Below are experts of layer 4 (counted from 0) of a mixture-of-experts language model. Rows are named router (the router's row for the expert), gate (a neuron's input weights, with its number), up (a neuron's input weights, with its number), down (a neuron's output weights, with its number) and show model dimensions 0-127. Each number is 500 + 25 x the weight over its row's rms, rounded and kept within 0 to 999. Numbers have three digits each.
After each expert's rows: a language model's description of what the expert responds to; "gets" lists some tokens that make up at least twice as much of what it gets as of all text. This comes from a sample of Wikipedia text that the model never trained on. Tokens count by the router's weight.

# expert 11
router:466537494455485517476529515529495490520536493503517519471500536492522490533492503511471495527460528478481468516511521493484524501511472491470514499462483520515531490468540480472521502530479518478529467532489538529501467520467533483507474466530528502520537525477527554532494491483531474483507477482519536474511520494475480469521517531406536521538514521491493502482513522471512473477513
gate1:532518492475528497495484463500523493500489530517496487510478509536494529537498498501493516496527509521535516504441493490435529512507483502488531497514529493489496521491481510515515491571488516494555522545490508489480439516507502469515523446521504507540504516503533502479523517454502474511457472475508569528554533463475501507518495520496512525521453458510505466514500524503490490545500
up1:519558491477502502492472479524558486504520502502511496485482516516504527537528532512466509480511518515522508502502463469474520475512504502481496524500521484502501465518483528531464461552480486496504514543512509541478457501525517463463510413523500488535499546493530484482517492457476499495471491515522561530524535507473486471491480508506477516527486478520531465483493535516497534544513
down1:547507467446520496511479475475437484474486473503497496451489479485474568544539528518479505463518499495501504514510509556516522485514517521529509485514497477495487511519512480507505478539521485487476540479489487498529469490491493505493500554540487486508488487489461496449501489497546555502472493493497515564520508516506488506515466502504500480520510475467521489487496471510494519506583
What it handles: First capitalized pieces of proper names and foreign words, often after a table bar or comma, such as Mi, Kir, Sam.
gets: "P", "B", "K", "H", "Ch", "N"

# expert 16
router:481512483499511443486544490510523453538553488495521495496477512558525498513516473487478514502486489519485468498530513533495523540500473491478543501527484501509499506491529487452530525496460486492521452536474489522521475537533566501561540534509491519505490498488518517521500508505515475494536480441499529505466516537467457482509484516485499522505499529516507491454496484468500478475503
gate1:536452458493525514544514480489579502477525475486469522490505557498503503495494453518491510478521537480483521486536509484486486502457444520483508488510487487521496494536522509537514524501495469527478509474530523488502467505534486498529471467434570465512501510535539517526500508501526531490531496501492524503518473502475514484520471509527549502462513511523491520496486481519524492478501
up1:507503472501460520486531448479534511472486494509476558530504506479488502489490492498474484474544505482539520458538525520517533529484489519472466463544490503526482460520492518481537468517476477468511495480518527491516508531516498547523435467488486508510540483519512522499519509529526486474556535476498504482513452524484467500503461490487511490529482527517487540464455491525501473507492
down1:536467512503505490469479562514529462493525444465508500516461532455486443487515475518497524505501498471507494493494512488512501527485493477517434494541494540456479473491504490474505477512508498506542535485506514502483471569537503501501517514485523509491545523506518480524526491569488530499540491484480504498505510465484497534509488485481522496495478523540554487511508523536491511539486
What it handles: Year prefixes like 198, 201 and month names in birth dates, infoboxes and narrative dates, such as Born: 20 January 1988.
gets: "201", "200", "202", "199", "198", "("

# expert 17
router:486496500474497530458496466502510469481494501512509498482486494505533472465512475491453540550480500474495501518489517537503491550487510492494469523518474517526519467486501439490491508535483485517521468494454521517502460500535521506482478466546501487496509511418515509497526465481491494446507493426535559478496485504478522513476484501511513516474506462461492519488523491495529494457493
gate1:489475468500506513461497485468462525462520501501494467473500465501487485492532462501489565514489536501494505557497467498522561518529542534480486498487484505470563513490450453492437495497531467496498513496521465496495492495511536518525528549487496472507495495507490461486525511489504525486469454508517537520486477505468492490506530495517459491498467495519457531490507504468527528508511
up1:521492489512547548535488527477466550501494486488471528530478497546479480534532500501481495484477473489493538509505504467459553522494497531514530518540541521504501530484507454480474476518506521489507465484491510502477478463452519521448531476521495528499497513530487470480543475486535530494505484532498502470513554510511503449470536537481465485499498513446510521485499503487519510482493
down1:496472502525504505488484513487477456545463521451492446529462509453471541478475465515511505505518493511499535483515525507484497531505505517485468454494487535468504449511476494540497519535514486489501499481502493492462510499533448502499528529488484483498515457512462481515530492437480457481490455478515505488494486484522477493530508492464511497445526458505463503476526481466535505537498
What it handles: First pieces of lowercase words split into parts, after articles or verbs, such as con-spiracy, det-er, ro-ots.
gets: "b", "m", "f", "re", "p", "s"

# expert 2
router:475515543437450484487525527526497473515504488523496482502509514519522502526538510581496485537482518476520495532505499482476526515499466510472505508480494526509521518467523483491510501527534516491525479519495536554429479501531527468514470482517503497494527506543519543509482492485538488488454489461517526447528492522478472497531491514521529498493524544462489523487503508488475493482512
gate1:516518488479482488506510479500492489510523438490502503510500476535465528491513494511553485503511474498504459520501495506517513494547499520424563489521542480480531501531497544490491478477485480471513497504519506508453511529535484482503458546516502516545533466460496508496525496482506498509486474519523508514520490526511487510474502502489586519524503495499475483549533559485543508487477
up1:511461501469524474515469489481482520558540471457509500551514483524458513477505499469511524505486487485468497522469487496518526511525451541430489456498531480494506475486501540488522447442523490475490504511491483489452488509523517461513489485456501501494483447478505489481475496444489504493489498514493470514521500525525509518493509504497530529469476503478505496560517523503534499487474
down1:483493471481521488529475479508492474481487452498502467473477517479512514541544477488514481539458530498512486476482477513486462516531486547496502548487505476481494547487479518513489491453479494496491489522475492506468460491498463463507529503483505485458538524475517461476525467503498468517465512515491493520454493534514462542535544523494517466497463459511517499488519478536458470454514
What it handles: Hyphens inside compounds and names, plus commas, slashes, periods and ordinal suffixes within numbers, such as Sino-Albanian, antigen-presenting, 2nd.
gets: "-", "–", ",", ".", "/", "'"

# expert 3
router:491513520459523473510514523505544465505522512513520472498492514545507483483505504500504447533498501487517503517481498473487508525495497492503480487528494560546529512487525479480504488537486509528529516516486554524490523547535510499503533508514534493523514520447552477492471434453499475497471506516542495413493472486488488495481481481521566509503503508489495490490521470505486502500540
gate1:545516509511512506492525497508507527534520500457519471478493507520492513494486483534509517523459454469451498468498504516510488482489424530508457519529480536492526536470451467484527524451483503505515505458503534468491515554517495486482461549516544470503489541477522492499522528500467534514503469488508508514538467500518477532503537490481519507469512494480486509511486521533532502533514
up1:527484502545497504500527492489546526459519444449483458492527508521478502566485521510524506518483497490507510463471551482540532517472498492506439469539494521506499471505537508482463497494468514489479503495505515497487518506520505482498435533462512509492523490509514502492493450483522499517498498523502539470515512482538490509514480509462494567524500497463452449499526488518492486514499
down1:525515489492511513464504520437461482537489533500499488517490521485514488499502491451485504515509506467488466520437507554504545505545508487484555514487495454496499528503504514515539491509511518464500497525478518512467523478440474536474504478540502505483534494490481493457519467509531496498513509455483474484502523485468504532489447481498489530494459535524518494461469481481490512445490
What it handles: Last or inner pieces of split words, usually suffixes before punctuation, such as -ely, -ness, -hood, carbu-re-tor.
gets: "y", "e", "es", "er", "le", "s"

# expert 15
router:451508527444477503466510489542496507506533492476488528498494485529499523471493489526482508474509529480458492535523505490497507510515467508467536489508481472513509467490511497491500539518507500452515478521454491522497447547516515479504484574518497431507526488494530533526500498469517477496460475481485509462479497506502490496485500524463497507513543483483483503506499522418537478489534
gate0:469501499510491500518512448514505523571487459456533506519531498500520451487460505487517522505510456508470536490481483526515509515500505506517502481523476462463510510528511463485540476504522502515509465519486516468522516477512448487479456464498505477502509468525482469462516523483527519497495478442511501462530535487481484538476503500490486445500506493493472541490449460486510505484545
up0:506482506492474457510416512502479494514484490508510538540531492506501463485549463508490448495517510499507482481541492503516510525516476502507497538460532532486460516486497509519504539520485508491480511538497537458551483516512507509466508474499516467505477496511490459534519542466529559490482513483532502483496590472489496492496525510503499527487487513537532527478495493505521477510511
down0:522475488478499534513486522494486490506512502502497493568497491487495471503543491484457551498539509492447517491454536514491544515498492464458467481539464500544488548511486488513539525503519511470497518460477535499494500519502510528493513490485542450505520508491504498468494511503489534510513499467473525521542522498501468474565449501502480461484482487498510487499515565489543529511497
What it handles: Prepositions heading a phrase, mostly of, in and for after a noun or title, such as Attorney for, Museum of.
gets: "of ", "in ", "for ", "on ", "at ", "from "

# expert 14
router:513491481474492504492523502511527479515498511501492495500507548488520453491495492510443447552496489488479495488538537504478495504524491505491451454506497522518510514484510489460528538503501482541500471509479535501433518505528514474469523502502512451482525511472526555476502498512545508448466502512468522519462480501463472495557502511477516570505489523483456495508489502479492476478487
gate1:510507498505485492521512484485554516491550484510502480532471529514472484550492504479496440507498515516474475468530460489456526470447518465501470476488501489502464519474488482476545513486496455548503500494488472495491443518500511492518506497496510523488552486450478504485444504528494525471477519545501508515466504475481526516530474517513522546456510512521464484469496482459494485496482
up1:539500487493476483509528469510508479490477498494486499519514515505492494473485506533503506483505460477520508514506520465482507509548505526504509473473473487496517514554494511516455529517498512497485545563508524459528469478514495543491547499528487518494539536432527446497516497514499493511480514520499508522526479544445535512506500517510528525448504505478540510515422502483474497462524
down1:472482529516475493506546488499541518506517544492527498505478440512491503540455479501512520507484522502537509514521455530495489521494550491488522495490484502485500484504468489546575459498508474523470490482542514473488520520515512468537482502502458492475506474541500477530553446508528505515479508467550485492497529494517495465491519452510453486474493525496478490465528502521515519494486
What it handles: Quotation marks, == heading markers, See also, table pipes and math symbols, often at the start of a section or song title.
gets: "\"", "==", "|", "===", "'", "."

# expert 6
router:463539525421502512476522525522502483536535499522508509463512526488530489488522496508456498532465518475470477519522518523471518489524463492471506511459486518521530503471535483473525505515503517485524483536473537517467471527465518495519507481524532498490528525489529566522498480491540483465488464480529529461505506494466472480505501533483526504534511528496477510476511519452510467472489
gate1:496508549502490538474507493496515458472507516507472544496488453509515482499472470497510506517503481550504505497518541532488479497508501518476485533469503551502497502540507430510476526510515501503544467522478450468524502496559539528478512497497509475519524470527502496538505507477454479510505484501544517513501501522497509490515513541477468461520548520481436508467528517480498499537532
up1:501505485553523557528491504491525490528489484500509489520504476508462511508492528495485512508502502522452452511485486531503528533454450517491500501526472514495460477501494507433467535508510487542503489543525499461492532513497533504534525506490513464499489476470466503520475489457521500493469493523479509527550521500517518482500444467424491514495487518532519492475467485523511515461477
down1:454519520505511501521509530485501536486525497513501476498495458515475547455517517514527442453498474508479483543517513496479516523471471500501504575482529503507524471537490509509468495450475486521506509515468518487514466505526472515515457495517512492540473499531508489497537489490551555499505482490501504500565490523460504501496508539487458510487531527504519502464458475513492528469507
What it handles: Sentence-ending periods, closing parentheses and brackets, and final year digits, including ends of LaTeX formulas and sentences before The/He.
gets: ". ", "(", ") ", "\n", ")", "; "

# expert 10
router:474528520431468531487529537516523487512541485503507525487518522487522487514504506524480492587485491496513483518503508533460526477521464494483511521479487512522525512474534474482518497529488510480532478526475550523476481507455526495501468492524531485520535528489514529529492478487513491471446477491512496468440514505476496477535456532465531500528510524473495501474516528473516488479514
gate1:502486491517470493461466487485514496455499457523461523512512516546550489473481476510479542508492448471515518524455465510513532538506431518533468480509500506482517526513509498494531477465510500487539518502512507452506517488556507496491471516515512448495527531450490496502520506529511536471493464496493500468477508516510509479509497528535554514509515531478478461496502544488490508478473
up1:489527520434486501491513499512490493533487517464524494488510472468438466517493538497457433502487507526464507511510511488486469466487559497453535466499506524514487486489504503458486527530505472499499537524500496535504496526510490500492491482480467517476494468528497537503535512463517485506540511528500523523499470507483462546496506475514461485484474432507501520514489449497504467501536
down1:476507526481500496510492512491518504503502507513529509461526533510483507508443442527482496520462497535551529541514533493472495514485509537491494518463465486523505487524493463488442494503520548490539497477555532504493485449516500431517498499542478497497450524527500518481508478497491490486555482478522527503497516479519541466493474489496536500474453480501535498539514511517522489496518
What it handles: Last pieces of place names, surnames and taxa just before a comma, period or apostrophe, such as Mitrovic-a, Nug-ent, California, -idae.
gets: "a", "8", "5", "7", "A", "2"

# expert 13
router:496509486461484524490523525528491467524530503477442540479507496510513478491544481483472485493480554488516469521504514492468513531520478476488500531488475489515527429476515490472532529519477531507529488530474503524453464518524510502497506435525529474478532493463530559517501488502526468475533489469497527502505476487474489484501545525512520520503517539492470503511519525454502473496481
gate1:493436526504520472468517480485495457492520482459550508496503510488481540500539501506527492513504502542481476474485529484431522536507504532492476445539484482538513512486479477499560476561519535480506514489480489486517503513535511526491504457502476513494490496447512508523485501497517519505518493510520507513534488445506479535529466484510552469501482515469506512526510513468494493501458
up1:477467519517485486478502489485497484514526462512531457524471492466471552498537511518531474493519499563529482482498525474455531518496518506494464469516500536516495552515498489522530487557525521487462478511512536474496533487516502556503473476499486539511498503438499515491523497527517512455528523501506478544520449464519481523499496495524490506455516515510512525511466505485472522508466
down1:533494479473465536534519519482507511487460513491517493482509520513493500460483509531508486495539529476493487493554487491491506503506436502475506482466546495514542505512513516498526498501566496494516462508450484532532514468499494494492501519482516516562496537446520458481490482453518520489433515482471512479484508524516506543450482490515562492503476501501478502507483520489482502498540
What it handles: Auxiliaries, copulas and linking words in running prose, such as was, to, been, also, than, following.
gets: "was ", "to ", "is ", "as ", "were ", "are "

# expert 5
router:445532480472502502482532550515493489520527481536493533482492539489508490466493494511483509549461511501475481542513521514467522533516470490484510504453489500522526489468528487480526518523518533475517484529485513516424499514531513465527505454513504481549535523504518546532501493476549481469489473483517528473480522519478486483494501520431524503532513523501485511472502521478509478501501
gate1:498535490558491499476475500519485527522528516488504525456516529498465483491483473482516484473467509536508459479484511509520507455500502541503471503513524496558532501504507499506543476547467487471470490501481498520470538483507494515545506512466512566449538469502490503495472470449513492493489515468529536477475441511532509509527524481498527513512514534499526510510496468494521552484493
up1:472472507459493523501516517515471524497491543514519519495463466502511504497506525526501505513483527524493481500518476530485436449476491487472491473481493482498532468479552503527458483524482515513522485497542522505483508487463470509575493516509476529507494525497531516478497538540466525455535529488505506506505478461447511480492525516533533464492491424479477478491472522488503487509504
down1:568497516533523522497500523515527487504540462473460473493489512498528465474517475524497535489543471494494517535511509513500542494532499474510502516531495532497519535519524501463475534545494512486523515472479498476519475514496484530501452493519494458519538503498482443504458518546479493506526474527489534520510520508435501526511505463510505465477516520525536506509504511484440468472508
What it handles: First names and surname endings in lists, tables and credits, especially Spanish or Portuguese names, such as Michael, Lucas, de.
gets: "o ", "i ", "s ", "a ", "ia ", "de "

# expert 1
router:506532519462508474499550516556525492528493484506453470500495509489509487525556511532430494500483494504510515534495510532488472525504466469487475503489475561508507493497552500444519524493454497515522465531504499509515499509485506524554449466505506515486504528463501522507503484488506483467504459503494502472500540507430481513522473518459523541526500521490498486506509513469504481487496
gate1:469523502513517491515506499513495532513475535458489488509476511486508509480450487518506475515487494483525470516477474509560453533486546473538513503523544513553482507491542512523520497472459519508478491570466520483526488510508505508526512463514529525503513524504498531479460538513479440493475485473475480487494546531473524499509495473494504522491491484467538497497503462540482466459531
up1:524527486497491548555507511511475514465530487484441467517501542488515542494520481541495525474464496520512481481494512519492528509508486521536511499528496485510486505529506492528461494477498493535462495514458453548457494504498522505522530501503487515531538504494461499493516442483532501468517511513491520517489426520443509483533418483510501487480480527504488498513518503505506492479496
down1:497482483516510566501507523504498471534515475471525493483519486521472480490503514510528498524512473481551529491530464511463449493498474507438518493509482486508501437533463529465502563460496474527523504506540493451490509484529499520504517494504556471496525487464527484518476499504528469512476477493538473503517501457544501510497513490489494516507496499538494468480470528499459485469528
What it handles: Digit tokens and number pieces in tables, statistics and scores, such as decimal parts of 88.5, thousands, table cells.
gets: "0 ", "1 ", "1", "2 ", "5 ", "0"

# expert 22
router:483507460471503490504517518522485490517499483508519499478497514495511495469485498500441498486477518506490482530496497507487500503576476506486503516500510559509507494488528485502578491517489495467511440498517519509466446515483522480514501520541503493496514493471514524520507499481572498502504429518502528519462484484439481468492497498498507518519510523485508515496506490458587469469507
gate1:486504461517507507529521482488544535503495504509483480500491507508503455466497512487479516480511501468502510518533487456508481527503459517475474496524470506516528538505492495559547484484521470526518547527503531490480474469540466510529478534522513508483483525485539472445524501539525478503491505543477476514479484472531539511502525540495494507522507521499443493573502549485489490480525
up1:513467517515518514550495503501468507502485524530515488526485492505504490508530475460499521493517538488530534498489436458500485496475467521518520470489506518520509488494466519541567471495520481512512517532501463506452453502502513509515503565536482541513555524460562485523489509527484488543482513518540500470485481465508474522515530505471506505545513507483468483503508500493506521470520
down1:524508515523551489527515480499469500538483503485474506522510441507478505451504534527504452505494500536498517519506499529504496497486484526518503507453496554463473525529519509509527534525501501525498517471509504524525501506520491513471517525478511489520500466486482526492478519550446514455522470511525453541518562500533539502465437447523515489479486476492501496501479492508474490540497
What it handles: Pipe separators between cells in Wikipedia tables of sports results, elections and filmographies, plus semicolons in result sequences.
gets: "| ", "Opponent ", "Pld "

# expert 20
router:503508532547470513499499571505521480532558475504431492478474511539560438471511474509492487488490509526510500527475507483462524506527479488476503517493466537506523449497499501496510488519551523480520496506506511501467509532515519492526534466525505495514525502540506466506489457481528465478494487448496487508472529523488464505481493507530512522528525507495470497518509484476529480530527
gate1:488500517538509540536538481533550516462464438469480534523461505500498455497466507468516488462507532511526464568493516510493511475535517519515469548487473518507458507528516478507488487462489477505477490531494532489505525486498530504506482493532515498475488497505523505511499491556499491475496499505523477505503510484495490524490478512496506520514520440491492442524488468439517465496532
up1:507537478524486521538509502503478519511536474502508533477507499462475487515481481479506496527528512431501493548507538536472508468490503460522540564515488514483504519555530528478486470526512467471439489486447440504515480540508530497521477534529504542507536521484538497503483543501485470485519500509456508459493491505500509507519508478499491523507468515510527520491499506528510479506499
down1:486451515488498493466508540536520501547515525509491464517508488508475519521523436506509471488513507559562488460497480523479479510481539504513477501505554505499475458486473508508479488483491472480517496541483487455489520536508474559567494489495509506518524516485514498564534515512519522491537511494480476540478510507506505515482528533473478526526474512460489508525490504506511513468502
What it handles: Word-final inflectional pieces completing verbs and adjectives, such as -ted, -ing, -ed, -able, as in disputed, toured, capable.
gets: "ing ", "ed ", "ated ", "ted ", "es ", "ting "

# expert 0
router:508515486518506471485529477521499507549502453478521500480555496549498490485494494531460479507460530476514475573499526519509516504524494409499467541458499505518492469465506503495501537510484518474502501520461508502453481529516521450507494491489520488482519500498513546518490496492523495500527492479504538468512499475481487517515522516455497501482517535440494523494502556494516477493502
gate1:489536471507431483520491548481467542486504493502505491542508466497506472510532518485507476516482517503489554488470468469477471480529495520516474466465508543542461545481533530450462510468541482543481508481510481513487489475510505529488543492525523517460509532502516489497510454523528511485480497481471488502490496505505503500519535522486510533509494472541484484486542473525505480471538
up1:514522525480481486534520511490479516486496475552512535513521491478479477494517511512535451513502506522480531490513509482506450499507492512494437459496479456485475499519536512507510454455534466543482491509531555487511516504508494468475557520512517494499508534514515527496519458530476485474497518433506489521472526517471505488491511479519490551517459537517508494519544449487495510480514
down1:485476489502535513452509494503514524506498455456514472442514511549518514493490459494468509487476434476520507506484507527545515470463540519493498521470530522474498506485497513511497497462479502497526501502518481506497485522494514488494470428499452482476503481512519486518500553489478521533503469535512516481551491501528527497492535511522456518514505502518515490475502507516494505590469
What it handles: Articles, possessives and quantifier words opening a noun phrase, often after prepositions, such as the, a, his, most, same, each.
gets: "the ", "The ", "a ", "his ", "first ", "two "

# expert 4
router:486517540496498483502505520543513516500502489489516555502534557493486510526522471519503498479488554485514488502480500472497549493489492474478462522521484492504519515470505481486583494519508498475507488496496497516548496539475498481534502450522451479532519531523504569502511493473514490461466504482533478506482498476461501448513496500501520492513521474487466520508480506447492458462465
gate1:496527504512514496508553551511449537450501506507475470516508546497474471468522464506535485479512535494497530490506505493531504501504471477528486508498524476476561502475518485499492487481478545483512489526455519489470523497528498475538530485487500491477484470503521454513500513451525509488460478526511512513535490425498530487530526493535476483495479490488524489530503532445531529504524
up1:502526504487521504486472444521525501536468460487457522519468478533492486503473484503475520492525519496527490502526526450499494477499513508512485562503527513514491522479459453484525499512521490501499536457534532514504499497464531555468477493466503507488512567498519523481508540519521473504511496503462480522458523510510484509473507525487492534484523490504501502497486509592478477497457
down1:506498488527510535536516487437443507480506508512570453510521482505485542486523519485521517467499513435452503470470522509475501491489489462511490491476498475480454515542526536537469529516508515491470507480500486483521512505546506475502525509447501498485511491498462529527469498449499532494490506518483522485480497507487474483492492549532522513504499527514451467511481477493497508532537
What it handles: Line breaks, list dashes, bullets and colons in structured lists, taxonomy infoboxes and tables, such as "- Phylum:", "Class:", "• Total".
gets: "- ", ": ", "\n", "\n\n", "\n  ", "• "

# expert 9
router:515495516456519517491522559498488509507536499473484488487513501494512500496496494480477506499476504483496449534449508472495511506499475494461466539448496493517506489481504491465495505534470557489529506573503500498438467489500541498484546471497554466479528476489513534523505492489503481494471485492553508416507491486499498473491498523491495520499519527497486539483524511473473461510479
gate1:481485522527475489488523556548518541525489508468557499532485549488462510495488454473520470538500522510467502502546521469471460517525511517517472510516500493539479499480503516486484497493498488461481490499491514489472439456524477472496530510535466478441506515506491516520538506500555531489496497467518502539501509511469510510508541513536505499492515525498535518499508560511510493521509
up1:496467529490490503481500484531491524481465517499559492461494499491479498461496469450525501530491475478498540530533507526464464483527515512494493475524546486556522495500484513484480472467468528503506479510504477525483477471537503467474527490477488471444512516481554505507541484521549492516522481496487499558506560487456525516477521491484502518508497471488496497490497508517467461547509
down1:519498457489530517484500490483465457470543532498521494499482500481508531499495509539480507488511494472407517476473500514480527470519503507522538484458472503486505484518478472506476513535485508562516512475455523540487532537460497467465511458447527476502483488495454461496486481498474473511485522507485479456512482481525539534526499523495491516520497525501529486482502520519503522471511
What it handles: Commas, and, and relative words joining clauses or appositives, such as ", a college lecturer", which, who, while.
gets: ", ", "and ", "that ", "which ", "), ", "who "

# expert 18
router:509516480487431445504518534481536506522485465489492499485489535526513508520521468559481498518471550493499488482488492527489515548507491486487509526494506513515518518490524476490514515511468518465516472492472460495492481515448502482516457556500487477519522543515484553540472510507502500461465488481478529527511461532453502494538473519526525531496511496470505509487507519477542495481544
gate1:468499505546510482471481514510476515490489525507492477476493518490509512531471466471494498458507511534510534500464534492500450506524483492481507505519523520511479500476501481492481502534473483547514524485525476529527562510439539503491474526516503464509526512481536489500477489541505522537516502523505495538541488507450507519525487540525533507452538483506537476449544461480535488473525
up1:529558463500498526497508533492532481512523500506447514517493486511466490508492490520502467554503513498524496491514499557516538485511448497509517457468480505483517500528521506512493481470494523488503464506458531475500441490517498512501557486508553515501468505538482511496515536485517486495462471535547453499494486466570464513504520487479488489543490526489493502496486539503491482541498
down1:508484506484493482516520539456512522547505477476493549504520505520464479515529480480490479493525510531495533499544585511506513485533513450520506475532511479555471545506510493482502497503515485510500529511521480490445514483429529504466502448505511495449506471531499467540519534509478524471525495503500494513513527469473486516474485526516515512468482479511513504489482464501514512512533
What it handles: Capitalized adjectives like National, American, Democratic in names and tables, plus Cyrillic, CJK and other non-Latin byte pieces.
gets: " ", "National ", "American ", "World ", "State ", "Team "